Experts of a small language model: 160 GELU neurons an expert.
Below are experts of layer 4 (counted from 0) of a mixture-of-experts language model. Rows are named router (the router's row for the expert), down (a neuron's output weights, with its number) and show model dimensions 96-191. Each number is 128 + 24 x the weight over its row's rms, rounded and kept within 0 to 255. Numbers have three digits each.
Before each expert's rows: a language model's description of what the expert responds to. This comes from a sample of Wikipedia text that the model never trained on.

# expert 20
Field labels and headings in infoboxes and lists before a colon, such as Born:, Location, Trade names, Kingdom, Source:.
router:146145158119132114116161138118141111159123135126089142116124143103103147134187159170098120158143093131119109127146140154161152101184132126128126152157138141130164124120117097109121154143134134087122150081156076153069109077116093125152132103100108125121129083108116091147136118128102114132
down0:144082127122141136109103093111164134133126167141146070119138171127119127149098127132182096160114124087171173099080120093089136105114097086101103114084134116095113157155125131120124115090115090125137104100098172166153114127095105112095129117146110108107113091120130127132123080134115100138
down1:111146113106122164103157139182060136114125109104120115136148073148103111146131101155090173159143136114154119116135141106155148143113132114101104083108112149153106161141087132146125157111105120133140107155111174110128108110130151138142150136115139154143196129150116117119121125120154108109
down2:138134143098123128093128120125112110105179130155111118103116111093133133146109129130165112116115122117186077121178114122114086138134115120123144112111096145164100126119110068084135106123146147126114154126112121145124115108120125118160122116108151154140163148148093137138145118125159176130
down3:159131135134144139142177101092154125135146146105095127100110170120116115091133147083196069178164113129120151131145106111117121126190117143157140118096156132158127125153153128112115073107136116146115127145121119151081132139142122107150162126111152168115126070129132117098101122116126163131
down4:144139140123098153144143115112136156128126118113145131171102099122098078129146116156127103118135141157115100122124156120145100110097083178169143159148164176107144131131112132088112144116117157108094120149127179113124103155158118109128089123099138122094132126131097119128134117155157145171
down5:115176097154186136114117150164120091182087120162137111120134146146132151098116161127119159072152148121154147119101138110124122089133118111113154115129122090111132122136107126133123167145100168116164136115164130103127113108120119144167127134163113170164106125108112130118128102128110120141
down6:132087113130124147125169106124125137125128124126120138138134148093088133125122143131125119139108112099126128117114132105119103117079168158118161171129133146114134114105125151117120120134146154160131140095132127141115131140132154112106144108122162156130104137107116132150172156120157135125
down7:147110141129119134135127126125144096125079101103161148132054142113105085074117153130150163102138121171138094111095129097122110127105146118174131075124118119165123152136157110095094108116138134110152184101132166116151087158128133113131154117134154158098126145149112072114150118103132136097
down8:138126171145140157127095141118138115095134122071158128129098102133088172108161118139100182143114179127126111124112165094139151131145136132150155137139100126130163105101122095124129136069111142090096076146121171122108132172132089131108133182140149134168134150082098116114085122079098101124
down9:130133147170137149122167151111074157114164095115107101141107114113126158105143096113149134139153112139145110113153095161121142135122121158080128174115096140163129143178102100160121145135130148136115131157101088165139111118110130154133147142154104134142168110157161133162143165135132156173
down10:096121108108085121122121134121153104113095121156111121084167116133151113105117170150123102130102138119129119128126121148127136118110159170183196162143136098133124150124111121123141141107134112102160143118106194130123149150121120158123109179149098145127109133114154119088155134128165161124
down11:107081115123162103126146104165155125092122092122134108157145114145153111151176128140136108168151159129058132133131112103124117112144100089157107093140091165125134095163102138163128164057098103126139140137137131138134134184119155134146157087118129138163137115127102127138138122111103091162
down12:110089129133101191117136099127091138124126147090111139136113116138137110145144115092141116133082144130162170117168155101094092131137123147121113144141127089127103081123101110137124149148154066137104153087182112118122148093156131133086140103134144101106133168124153135167137138153170113162
down13:162161111136120135117132130118127130139151125125106112112113140162125122092124144099110080081144137136122144130020136138125100155095069149104124130143157200149102126166127157129131094171105138101082133108134213113108140145137144112123113122106103131095155129107137136097093132154142111129
down14:137098110147111132159124117109148137104080145171161127119115115097126133121145151130132119123140135175126116115064142091125126130120109091145120089154134161154092156171141151118106121127085172120131165119100255140166154123115129145114122096109185150109118150115133086131147146098088135123
down15:107118153141059108156118122082132164106116146142118133170112144099145111121140159115114113138157115103121114163101112088143087089107081110151158130120155141150148129123091144159104117118105123120089136101115176107139133092137177143105095117121161156084108120117138101111125117139129141121
down16:137105146164175090130125146128137121128141131121146128140116102116123114131123119158108170074128110193132098097141093115128146086104106171162098143124104144119139120147103110106158140117120137131098160122115166093115150108128145108141139150136135137128154135176136080137118120128104121140
down17:142134144112116132156173138095100140125124131128154123102135112115146161122128134168125122176131124148137143123147123097165132127149087121132152106151099175130074133151106109107147109113123130124116152065141151130125114066173187119146139067098168140112133179093089125135087138118101166096
down18:101153101123110119088123177120133099091165140105117122085109177148098130121122112105136115100174120061115109113099110144171090132162100114148152127127109084148137114117157127164118151115108133125177116124148174099098123177129109129066087144161172128147099099151155143153121149141118096136
down19:113116117139127133127127109135133128133102093120196148180150115123134167128121122145102083083107113146162144112106121131108114132104145122142115191136133123133141146142095146174078133175135133131143160115127122127139143113114102110126134145084133126103136193148132074099158126141157129084
down20:122176108127136142136137129149133167116060109131150136130102155107133132132117100191122149122126160149129156120143127094133137117117111143195123114120091150120177126158132117111175093148113145161113147110100211086119085122099182130163091117135177134160129149126149126104141166109086168052
down21:129119117170086097129131125109130118144096142158144160153112131079106130163167139108100136141101135161117147078114109126122144123144137168125111142116130126124143122115125194122108083159132125100073140129128131132144128131156100172141135098105135182130159181150134137169142158117111137154
down22:119112182192164099126116097148134139127176120124110105144158088143134102119126156090127137125129149091121132137094123116100119087109103091134155112092127127165153093128119161154135152150120100111083143113095133167134110105081109150170115121129083174135144104100132127127144134123105123128
down23:103131105138126124159108135113147110096134151121088131149108132158099110153128108099179117116100149135117147128122139114092117098121097139104120112094141136079154129191110136125111096113116106131098110142127126115134127160122088121145115172093110108159160149118126135116130089149143153101
down24:132132144128154169139180163140179082142064126139145117119121137207136140129158109116145136107100137109148148152136145164139089152110138091128142093128183103104108134137138174113087136135120134161129125171128155132117162163161122144175112171109147141119125113180130147133109162143111139159
down25:101174085186102140157165124136112113111122081155091137149117127112135147117131189101164114090144148122179111118112128079149098109153160119109132124126145123105158166120156113111163139107130126148130136146112123131124125091136155114118132129147141090160130096112148132114109122161114114104
down26:155101128066101118115152125166147101124130196138137135127091108171131143101132100113133150171124143144203167131123145132126125108178076097105112100112166092110111149124123120118106113086112096145162153171114165121127115137092133108115149139135135145108099136148104124105140135157139154140
down27:110092157137138150188143160104104117119188099125125130104181096155119124139134118163134097098117103110150115146117096148149117120110110127152159124132137111134153148131081091126158165115141137113149147089110100127120172134145149120135109112128084067144143167132107140119111093149154153131
down28:122123084128117107110163137153179107134148164136111105167158129153110137152103145130147126174130138120122136126108105131113101137111099136129145123122119171155128135116136132143124117101148114146144154167134215131068169142163169141123148121147104088076126112174115135181157116108110127139
down29:162131115128098122113113119160141092151128145137166130191135121161155146148147101179104125110134178144098117137067129138132155121107150155142144126137132142157136142127143188158143111110122160086113151103081200116141123111099127124102142146124147149107128133138126150106106062118073142116
down30:165148159144103133157105126112129137117136103102138132102146116167129134152158151108144079169157113118098164142123096166072108103134153141124093165154133156096110097091147099134159145127108131103105123133180094128174153158075166142073092160148138138147123132125142156135119149117132126111
down31:165079116117145177130115138118142122122130085113114109151155123106114145141127151141112127134100128096113141097123166146107145107102105121102129168164138135132086090094134119116116105146115154150126131115140117182128156154111084129122172110151141133145137098110179120133143107128122095118
down32:093083126125131104128141168123126136177112146132071160134119093125147130109126141124128166139172089074127108147100108072155103076131086106112126156124114165137140153111129129139113176129146092173164099137153083130119142103110149155136118135143140136140119125137131159089117097135101128144
down33:095127169185113129157156135168152131127132152118101130121135117107109114167109115140136170132125130120157122177118133102128130104129124152154119118148118139113145096105163147167106126158152127123084096156092190135169138180106109104124123135098113120098074065129093090158123122097138081147
down34:152122117130141140154169148133129140129095103136102081156135181127149183128121095141075123074139126112132129179130141163093123126113115120136095121155113163164150130172134125147121128140113145102188164139133176166152093151133147177126124103123097118098098118150135094147153050117130097150
down35:138122146121164127157129149116119110152124152146079115132146124134144130140152119114107135190144107119119143138143086124119113110128088119092149139100094156112124125134118121098060114078123097152101109107089174111130150129116169167120118107143117144071103141124120138160135135152148164111
down36:091129116170135089108127124119096137098111136141107129151153133122176096103147140110131112092146132142108119130140154134122136110127075099132133134131110121143114187164118150143119116117166091115148154082113062138102120106150143149141120116118110084123133128143160118116115134126152130085
down37:118110139126091144127135139114100142125107147104125143128152087115127120117144129164151133156114123172108089101157103178120122119196117122110154155160148132128115110132118152135140123140145108146113149126154082137103129119116098124160139094119133143092150133133120145147120144106136103151
down38:128125167147140162145162106090120145127173099176112116129149127134111140137129143156130082136152154132122118143099113114089141139169153129110128154128148118159105126094120115149154121161157085063114121105146180124096142146125151081161146106122067091138145139147146183104126125110135134148
down39:149158128169141116166114127144129132162122136122135145129142086151139129093130170081116111143153109103083109162139126113135128105110120118140125149136114122125204132126141112143107111127191109097122099126142148143136165102152156120087121110157068122073082134122142137104148135092131147119
down40:145096139148122130111103129126149095172106084111133135083131105110177169099180142138088116154153124105116106093089142118088162070108113127138113128158076096072129151147128114148194117127125120111106111125180090140139122111122156158132155111144136126190107104133168129133100102145072162120
down41:083106118144113143125163094139156124162106131160153130115155122139140103101153111165099096117158160126112140118076126154119141148119116094123106136136102100103152087117139183162117136084136084132171129079099142125175124125047125098118102135119093153119148098104118140096127095122121141141
down42:113132153105151107119132125131095132080133147175098120111071114092081114094129107116149155117138123151131147123169107091159154163137127116117126140133122106133131102144141139127140136152111000113112122115149247091125158139140127094124115143116136140121120158110120110100079121117097097166
down43:164124138154094150113162133104122162139179091108133150140094101139136131175130150138087075117095167182139132106095137151120134129105134160144089117150126122100136119099117113141133101159137112119126139125158150130123095134084165114140130165176153091098117119129137068142133166130098128104
down44:114126134132095146112118109131166095108092152160124142106132137082095161138126155120179103161138166126113137118098121161179124105154111109152115109169142096132106121107143110126093121119092150133157116122167222120138111129121146121093161164138155136126088124112137130129110111152123109131
down45:129121159091094098092085088150114101118099137123110163138132124105132111120127121141125107131146120122122103134157105146069117116167103084149173154159097115108116151121109091144092170159135146094120128121136073130093142141144131068115134131108110118112122156112162127145137120135097118112

# expert 26
Wiki heading markers == and ===, table pipes and separator rows, and header words like Ref., History, Years active.
router:109148163111083144101170133137151126118138111140098111127099135109082135146158146158132120151134107119131092152144132125125176122133139136194177168149136133124110119104125078135106142133180122127133106127138067153123121087126120100151135120115109131113159071106125095146147141152125152139
down0:120144116142153159138138099132149141112132172104150118140128104139148162115130151149109143135115155137126150130120114114139136126129119148132136134094116101134152132146084112069142134139151130100114109142173144117090150133140146155164166136152134114175078128103107114150117144129115153180
down1:130135117093125093161145110086130131138102142137117107106147076093151129102141117120127187109152140066128164151102103168173107103122099129078072084133116096117081173117159076129095121172138113106138118120109183163132134124094123115146167144134122114205145133126112095132152134115149166135
down2:116125117132154134145085132166099151158132119158120151123129116123142150097142140085168124134170071135132152131137130152111201133142132109144124149138104114143120140155127116121109101183128040096118147082151147085091149104127084117137077110139161153168145133170123105131122108120122091138
down3:116113129151132090096155119129124145084099138111109144157125124151120156118120151131146137141093079123161140106085120134120118123146118130093132142140144147129128138100089074123060137103156124109135147106106163101092112137158116149131100144163136086110142136141094169126129162121136114171
down4:145135155126097148082130125129135124107125125173117133102085118123096142148133181158122123122129183131125149164123101141138155154139100128103088154138118147082150143185118119110152131137142076121160137088170192144127100131126164096154079160133127108141159158111125113135144109136108136091
down5:137139104187158135144145130121135131166107107130151119124157093147136094132143127124129129145175128130124116131159128085117149123140160141139154118158125117091140124117112069153135126140128145088122134136172133140151171105119096134130130090124108157138113189116131136135167136134093149116
down6:113135159101131091103149127138098130136141155108133133150111171129137162138120102125105125134143115094087086133130124143124117101158130102117119153144109147084122141114132122140116133153156108103126137098070151170152155113130129151104116129120157120135128120137151107068111119110139145130
down7:153146135137093156121146089073137111125119144125095123168119110161154100098121102197100087148130120112105123142135147162131129133149110123121133109083112090136150119132128161068175185097160109133119162108121171136183141115120119097108129126112171144162131121124117117136103128139133122152
down8:139121136104156138146115135090105106105128171172152135131066126142104105094114140115109166120129146125143155149078164119170109124154145129151123141132144096139160096157109134123161151135142093121159149113166220143136114101130105064121130161155149103141136138160119163149139131135099135149
down9:141105150090093133110170115159143128114182155114133169103173138150104121140127124104134094129108105130136133168129137127133109139140136110115125103117110116132132154154136137097162156123132070117112112097133164134051138113157128103186113129165100124126112120117116153106134131152143165124
down10:113127125133123170113082115113120156129163125116146128119156184120142132108135127093129092099137158112142160129142142135108108155139124116180116125104113141146130143167160165146120100128124118121137103121101097120160094161144125151135150143123124124135139081192141081087142100099152095113
down11:160111104126132160169111140129129130128135111134115133183132116089135182149116125150116127114144103129117165117156088098086092124127115120125128098141106134146148131116123127147135162180145090120190138128144204118158152167125136134122133149136079187157109144101142138106142096161121142128
down12:137121130144157132127134118138148119125162107107167119096125099140067083146122109106119130137127147169155124100091093192097126148131157131136116164121106151155149151115158123115081158141152108178103146129153142152161095117134108046132124144114096115124176168088119160141110114162138112077
down13:171122136125167127116130130145136154169113094127157087122121135149135118140139163130144131117137135137140134135141121102109172101110143106122134134097109092094151114128100087116142108112144031111144125071143203173123141103116085110067118117108139107133126128130118123139102147130133123144
down14:159091101147171105140117113149124122112108119132118114114110110152147116145063173114131129121131152143097180149107153170110115134092107107135116119115105162122122121133120155099138069113176162107109118128122131133063124125118165122126125141081150085135128118097121118118108139161076172094
down15:136078170113133129118126131103118107132102132121076112098114102141121139128099118139135132142112135161110150160167109118123126183138104113127144110161103165148105150144126145134155134146136040123133119123071203169108111134179138144141093139148140134144128110146119074072116099143152129161
down16:117131127136154098147176127117090115127128133117123130135134097131097111157136135136083105147150097060121131130160189112113104086123165149108132164140125102119130119107123164083119153108159067135139146144136132095144165125163129114141109125088101138101124078140151103132136120155144150185
down17:161115164079172042145094136149111111106178120142134129126110142128159082136164155079129159115135160160086120105140132090136095124109173156141145120134124129133112105171128093165069085116142125142152134151172168129117119126104155136140148116153148163138163164158100179144158113104148140112
down18:156156121111130127164170105154101152096176141121121119117121114172154115133157146123100167154114104156145129113136130103118113129152152163119141115128154160074139129176101106114098095114151158137117140107156090135099137125116151133113139083121055140153140153109102132147164118107173170106
down19:132109116096080108130096106119137169133112155172193127121109116137127121125128108099143125104137165108102124136137120096144135143087123116141134130107114069145133115115143133165107084121107043108091114110110147153129139123136142091143120166142128117129135134129139085131164160121161135090
down20:146141178146101097131122130158154099151094118168120095122106122151131142130135127099142097099130134116090136179113104130112173149156128083132135138158131131159132095129076139153143122153169128115115108124113172143090104161140141114136168136169144104157103113124112116078131122139090122105
down21:119167129134124111137164137153096149135142122130133125137139075144097121120134109108136146126144109138152156147138176121106152121122142104102115126131130124114135123132139092116200128130137065178131123140132184101147107153138144143123122141147151103124136179111120165145075110115116159192
down22:135135131146104161116120096150129180102131111131130086104136147143110110131086111137134113143161142126132163098139108129138179119110110160096127134114140155156130104123139112161163131110143127124157141118148158129140126156129157138131137129178104098102111146143094146119128142119146206142
down23:122118135129139105154132165145163150136127118100115098108150126151132070129087079118059149140107132128140124157171132132128091134100130132119162116119162101158165157100162135108119141131154113136135134071132133138111104173123140111116112109122129128116120153132154145067093128122132121102
down24:128148168121121139146105140098142125129110111128155147116147138132145163112149151093136121127127109119124123132066116131094116163170112157104133110178134139114088162159166113111135142086099152166111157122154156139118131113149151158146084083127093135117123124150140098095075154143142114150
down25:118131081111115111123128142134175145131126133100115147125077104181138093158122103157102164113146120166140150117090116176169147122159140131106112118144134123119111121123102154135123117180087103150123139132127241155140109110120143081190108160104123132121175138101130115116131125174116169169
down26:095138120113104112101099114125140171152132094126101133135103144123162084174123125070132105141142116122147121130133130130123103142121120115144173130161121143154145107120112145101149104153135128170123114120131101147125150078097167103156111100105146148144186139115136135110126125126110163069
down27:070147135153158130130125124109126120078141119123123137107098130085137148142154132109127139141120126099128166158158145165109128154147166123135141161149093135080128100145127134114139077091189022120113163112136183122125129115116119125097114145137123119155127119111131146156114128128101165128
down28:109073129107159116134176127120151132146112134121136162091114146135135143115149143104167100121127136150151125145160140142127124149112142152149150110105161149106141135139131157141105122148184097152082155079112157134120115088099122103139128134146128120125134191076081163160138111116105152093
down29:064128117105143124136136096143126155141077129124167108112122155157163148163108162121129102125124112126113091139108138131118141117123118119159176132167116142111136146088121134120109128136107088136104147099128188106157132085089115101122122146134176166123183106114105148122113109126145085086
down30:168161098103140090112090112147120137139113115121139131118112097170136121129116131093124170120117119119130149162131133126090138119117156119161101127192100142138180108142101138114106157141102111064116102153145204134081113159145137144076121155102109140141145145105118094111144131105167116115
down31:120094112147149104162141149139062138085105129134150122125122134146129072132138134155144124136117133160157135064138136072142092132154116100133112156156148136143110126148230131127105152108119137130137098148070078132143119141129139123160171138138151180160183114114134166081118134130107146149
down32:109173171177148168141105146160161164135107121134088134141138130092157122112114165138118153110146140079141142131102171149150133107154104158181127118130133113156136142119159150140141113126158129142119125108085076150137090094140148123171157145127110162180118090150071155124103140139099098137
down33:133124127180115131138135101103149166118144152097125090112130116132099105134147119143112134155148118111166140141106155144135114089117122153146140086161142140133146080132103102123160111112135117096156133150109167116127145141178147122131114162141145152097133134120133171123156155098144097155
down34:204148108098127152118123125146115093098112141096138119109109103117127147086083178118186123107131155118106126167092136146139096127133111106136076128132108112157149152077156131139148138137095156146113147088139142132124097070100182155121138097181150122127164120092146131106133122113159064116
down35:119093102164133139096124099141116167116130131138081133109090089154104118120140127095097109134145116147124133111128140156094158104081146124107117146109110143138156131169167136131109088122103167134147085151166166135138124148104113168147119122140130123149129151117152109127127130139145129126
down36:101139174141145106149106130093135133092174108185141106089079113105106121091112135110085137095113138122146145088078100160120108080119124092103113097161149098119113132142114135144077105136142121139159179130159216131158101120136106151102151164157144166120101135141125151128160136129168137144
down37:114132122130109146106123165130134128149137114122110134132098107152168115107141096150141088153132174110137133117134137155155103170128102156126136156112153114148122162138160129108151105085071108103165126157112114132135095147143107112158139098119149142091094102106119105121117117134115158138
down38:126114121146146163127106154144133111121119154133094116124101101122129177137155087072099111126113136129130151068120080162138111120155098143100157096122122155137130158147104156120127147077116047111092116146092169158096115164122108128109129098166120121147151097133138127150120122139066156130
down39:143107109169127157126124104101135120119117084164131116149127123086078126159143142115086109137148143102154162154147108141144103141145146124125143089135099105147133099134127110088122123097152112096187143129131105155141137100095078102115117111120158131110088113123179130111146131097107138137
down40:090126136173133122137068138115140133127179117108114060114141110149154112118094080143091135186111121127109100106115116119084129150134140103100103102107124124121147139132104134093152149109111148139110110153123127128116141125116141093140097161194127123145142140162085138127154144126104142140
down41:119197164115157121133094156111153163143121125141069121127120139127150157150139137169111147136131116090114129122141084140145128149148143136123135139108098090107077112156097129117099091105097125099093125122096125128159115163136117117172144138100109081117113117122113108085144145173092128123
down42:104120129095142134075079115108125081090149137133133123138128136099106128153112178145149118155134081107137162151085139127141104127151146159154129134123143158127151107134138143113107141185202053152158112105102188133117098121124065062126111145119148135123136122120155090124105106139091131072
down43:165106138093102090067109124103116147110128164102106130106095137098163162118117132140130110107098119126099111135116155123107121145175088182142129148128128142095095114090078137136114083134141083098118132097082183138131125150148157134082111136119152136115128100105179099100130141129156089118
down44:150110116170100115087136127142123136116154124106112123109142150093136132103129140146132108165153108154153152127097158130120110135172140147177145158142140141108100155091112138140129127108117151091108084141110114147130169159137161109164144133144174149135092136121166155163126120152129146147
down45:112098147138095110136114113148169172155094165102120150146164137135141128128128141161128148096179110136123163131160145115061151074132147115121108087116120101123095134132146157147128136150138129075145158065148094097144150120112130152131170080153145176140138121132128124116137156097117147114

# expert 17
Paragraph breaks and newlines before wiki headings, table rows and lists, plus markup like ==See also==, List of, Preceded by.
router:110116127130124105132181159115120122144153085130104112099130153068109142138155158144139149156154111124089111135145127117128120136151142090177152149120129163100143132113126078084124171136112121134113081146132059162113121105128094115122114095123094138126184098143132152115135127163141125169
down0:153119155094149140102146118153171116129142123146118177137194090158156145181135093114109064081107111102138135096157117079126134106152120140143096096103119075097174112101168140123143135143142163171122148093156122118115146176119118122114112119070143122106089114104097118155135139119130124109
down1:145131113119149101105098128162088116168097160129158096154138086129143151144135109113133142183086110148136156173113133129143122131112089117138080108099174109121101142151139112118123144101125159139140084154155183160109104140126138151142158147139165120111145123120114113108136113118134093133
down2:129141161117138086130130112158135137105151145086112138176138126131103153138148136112132120105131147130148110091125160129105157116134106136104164120146101179109102112167135116107112106110077151109105101136137118108120124088093153122116102107180155124178138116110164106118104119118112117171
down3:126145109130149116122128122157108131123118181089104128141140124125161153118178123123128117125128136167135149169127155099134128106120088123134144130174083112120137092144112130148115156154137096098142163141148170137092109103157159091146135133103128128107114093134142134144111124132110078137
down4:134149119154156106097115141152146119123128096125131135124116149143083140093111142126089136133112080129134092098163137140140101079128114158086127156143161147120098101150137100097144098122133132149150129091146092149138124115143131120096132116130150133097141180115111114167119161117108151150
down5:115138116101199160106099111119150102094103144110118123102133146079125107107085114134120107149116080123148129121095103129168161129179041084124128118122117174111142131134143162137142155121148122170133154167094094090133101116104124132140115104110135114102138161136112149105135136121140088152
down6:173149120098144161152165133124138112154149127119127158090101103176124103155113143134150096126141152129133151136135148063106139097179086161115148136093166178121141130153151142124090108129138143147123097136137150125111149145119127094071122124117128161106178130116138098134163160120149128114
down7:159162119091163089100112146132119121131107152127136129077140128155152142128149124082143113134148141128131096117106132087145161100101078138121136147152114114134142125140157165169142101151050148101134093153132209127092148096128164133140135121150121144142154137151148133105155136136150133130
down8:139114103129154142125144142139124129123123150109129096142136133085175147178160116127107146137153143142174128122142182137086109110173094145134113137135081141122136154163104147166098170078100132119145157131154103089127120098159112095151087138142118108131110146125149132111155125108121112122
down9:139141142117146151155086087136127129139087114109175100137169106090090131098137109157149122132141155096126125139124129127163137116120143142109104163147106147125160155144159090119135126120128148130166108097109113112133161111106153118135132132138108139142121132124124111108111115131128171123
down10:145101163166110110090155099150114118126147159165127144142144102107124141147161119135169144142116129104131084144129206133103150121105117135170127128095108149108112094127103132136161103125150140150156112107150159127105149137138103124088087124109114082117122127119113176166149123123133118139
down11:088119140120108097107132071154062128108135132131145125155162159076087149123124159114108146105117144122168111157109097153135114141131113161165089117142106157141112137142121158097139092167132195138138118116115135101123117144128120136124119121107146101139151087123132143176132085117114169165
down12:121116144155111113101143115143116116131153126097111142130141141112163129128147117109124122134099176128140107091131140128117116133135125148066121109117149128107121178085132158075165143135155129114155126129165116120140129103124119162139136154134136159160141141152150137110107151151109152125
down13:144127102107108162152155099141151147147172151149126089167095153122110119094159095126106137126058129122133109167154136121166115166154109124133166138135084095109096144137097164121146085107166134117094163135132134132144161144132113134120109113136116138155158144112093100119127105132157146128
down14:118112149135151095152150086123151101133150115169121128120108161106119133113126079143123079160118091158160112122158161135133124090148148138117099079077136128166150118128172127163086143157135100173107149135122139101133147157123141127141119105106154165106133164151100118097142128152139116101
down15:138123142119150058121131151131121164094111126147122184092143152134139143095173127126114109131137130147166101152128139169138127113120080133151151127145142131144148132125070121101101176126104110130169101141136124146158128081107119154136137087146103110093144190109103154141142114130175141116
down16:141132136128124119129105141101136168091130090172162117125161140112143134148123121069101137131131171140129045126117128151104116092132107115166082104132149109119161158117134132112110156114137130126118134124101157161134141109132146148152147108143107146104156185176095168138172110063163109138
down17:088095105171131144092095157131146100126166122118112123129128161108177121088163120086129116121123122158128172105170143121099113078184142124172142082092110114125112125103139138138144075132117150103151154118095132123112128109159168112079104134134136072119118119115134123136148127155120162109
down18:118149139111135135150096134141193156136135107145138172120145106097153128179133144116120124123109158144147130150160148141150151117103143170143135123169155128128139107117119108103132107143122202145105082111139150115142074092147164157125091147104160124111132127107146137105136127152111135122
down19:142097144160102138081104154106167117113138152133081138098136165104164142133151171161134164148114112117159151137134172093102145098098117183072166127096098118080104115094139136113126107120140141092150135095125120127114116094134083144156110119154135102120103103107098160132156142155135157148
down20:128159167072093126102100112195074182129138126151098140077142125130106112121104098157092113149180131155177125112138098120141158197171133172115128096185128106152136162160119153108125134142117124163148130131148151119116124119149110104124166115122077112144079130128116122112157134113156121144
down21:141130161086145093150101126133100169151117132144124168174167171142147086110109106108107134162114147140148138088122130130182116135172100166091116089121107138099083097125131085090143170092135154131149145118126116156174110088104153105115143094109141137118115135138110154153150115098156119110
down22:176130108115128105125149097098079150107126144095122126145122079168091109097123136148121087108138094107077139162103120142100141114108146083180140177110132092107153099133147089157132117114117170104140131122167117147102146123109119126160128104120184146103109078121076125116118177154093113141
down23:121153115118103135173150113088151144146134149146149120161111120157112132127092124137111103174101105144110144134125120095161145148170110081113127089136115110150118150099101094075125139125090114141110100136120171147125165092115133064101141110101114126154131163113116147147129110117146137091
down24:122131136077098126112127097126104050114176151117125136133131110142118118134121105126136127099088129115100124118137111157115108131095146128135062151103094110142148140176155110135144102138121118161152144154115180104137143097151157151111117134142135119166091108090161091135118137143149125089
down25:146130164132128094149120120090146134167130129184123122097139133108099110119131107168149097116111123106117101133126113140158146115138107131120102118128153120107162084148155120157136142139153138146133119099125255133138140138126142115112145114131092126144099131110138134128108147147116152136
down26:105165144112120128130122137140135104121141125150113135105116167091156143138141109099119149098155075167120121154118136124136162105137122148143100111171107151115156184114097106135126160144115182127159113130099152142119105127131148083119148165106147135098096127146125138124115137152150134124
down27:137115131155132124146136075136132124116134121082084132129105144121159131103160091119095096116115128087134095150125134111105100103128138111116104143097127154152160128148125112137109089154130131107147079126087111110146130138157130119139114135086130208138118160127175099147143133141117106122
down28:147140143125189118154130113131116125092121126145121107121116149113167148104117145109119138137121155111121117135183145136136116085126127114109098135167108130148136155141140131144148127111135155158112115147171133109149090128132171125132120131143150135175161062151118144144124141069068102138
down29:141137135177142123137133130140110113121151133110136142153129124155137114084141110124095132131175115119101093128145111075145083132138090107131146147139185143112123094158106124110117127126160185127142118060192123123078121172065119161109125093144130111163105147074123107108124188141115116146
down30:113079132162109107108143107152127145177083109097135099143102059137093122127162087125137117170164148153093137147128073136146123152116069127109151124105169142136097141131102108146136139124100164108107150125144102138094143138083122136132156127089109134142110128091099082135072088133125137085
down31:110135130159134112122077133098125149117132137105127123181146136140091072123113118152103167127130116124109147136147084151118126143103136113066135120194109111131125121129115087115131169138164118158188161164138180114144141135118119151119124169130096126148089084117144129119111152138107128119
down32:120131129143092111123156122111131174145124158146102117117132106125141120130152091167144131117131125141142143124118099158106090130111164116087135086144111116118136161123093121132118124180126092132127099138116160139106152101111111134102129115140100146156160185145166099148137126115137112105
down33:091125141132141082106086111189103130164131105135099149131104154100132127136124107118108164092155131124147104106127154127135145104108103139136123136107069083119063112115151142094135132159068138128121129155104109098114108106097150107106144132144162107106110134093160136118155166117147125133
down34:120134117115138130089125144133164145093134134105117124141196149085147129106126133130128099140133127169144146110162087112161102152175063144164142109146155141154118122158170148136132133085162131117152171175094115080103162115134149079104092143135109131148172144150136145115119120087118105105
down35:129136137104135135091122109120131139100124146105160124147086145153103090145091140088139138128111110114117109130130095154131130121153113099147108169116091104157129095146155158103142113080168155132102133120111115144112130147095112103137102122180182125131128144142123114095143118149127123105
down36:120104114167117087107166152102143184165127142115162112107151112132142104118137155134169155135148122159190128122130115153095135160093179165115138154134150112135136121134098086123081130160139177124173152112136133137157102068110160124135179141164071073107087150066129133137125120157148163130
down37:151184113132135125154148142133159115139112141115116135111120153103099109133125147114088137149091163141141131148150150107148088095114128132153117140161152160139161111133167135091118145131131142164142137122110213135136139152113188202137106196159144129140144163183141073130125155108102102133
down38:104186112168092134141122093125090127159089139138146119126135108092144143128141135102101114120145122144130135135131128094108117178151128158147128139158141126125098149120088132116106127117152153088148146131128195145139106114102170072160099098166132160107100171107146158131136141130088108120
down39:166145141108174120104124130152105133074089157137124098116128082167128176117121121110130153115143112155150139110143128079134145144088165120099140123136123100133127126099140122146113148141082097121141128125125165158141161124177110144163111127141137121151147143129147084075145128106117121103
down40:118120098119177090134115123150102146143121153152121125174130159136144144121133124132118144156155113149091119131134120093167166145147120085160103097081160138130083109138117111121197132095143145127142155115113126110131101091093119101100181089133082115098117146124083136128108119116120144144
down41:145099157122174131114069110126127117141115131097108143136147168148143087130116168091130173142094122118124099136116081148142106130117084160143147183138087114125081110138136145139122171142103146131140097138113174147122122102140096129118093119173167132133117107135162126120152130153144107146
down42:133105134144111128164170133116142122130126154105129107156105086108115112114173109176101139165123124123112124097120144113134148125146149145110172125113116154137117162070117119153111123116115102147109139113120185127150134145170106148118122108126070121149093122112122110140129171128130106082
down43:160150100087097149097153108132186147113094120153115136161133111183138111112184107141117151090134121092117153168145146096125127130135110146091169147151139131108150117102125111121119120099125128142128120117136182073137182137115127139150074172131127152135103131145130161134134104141142145168
down44:140112140088129154102126158133109103162171151098151114101120124113092141115163122137152130103096125172120116149138117165115160153119051117107128086171107152138125100084127112153157170135150137110138117100146150196128182114129073134131137060159115114135116083156109105141110096116149178113
down45:119092144155150085124102086130105103167132132139135165113182185110168094125096098107154105116140135123109104100115130155113156161092133140091111128163109118121115122133141145169165146118127107102132153147114164121117085117109171121164162145162117139152098113128153091149102133179135093116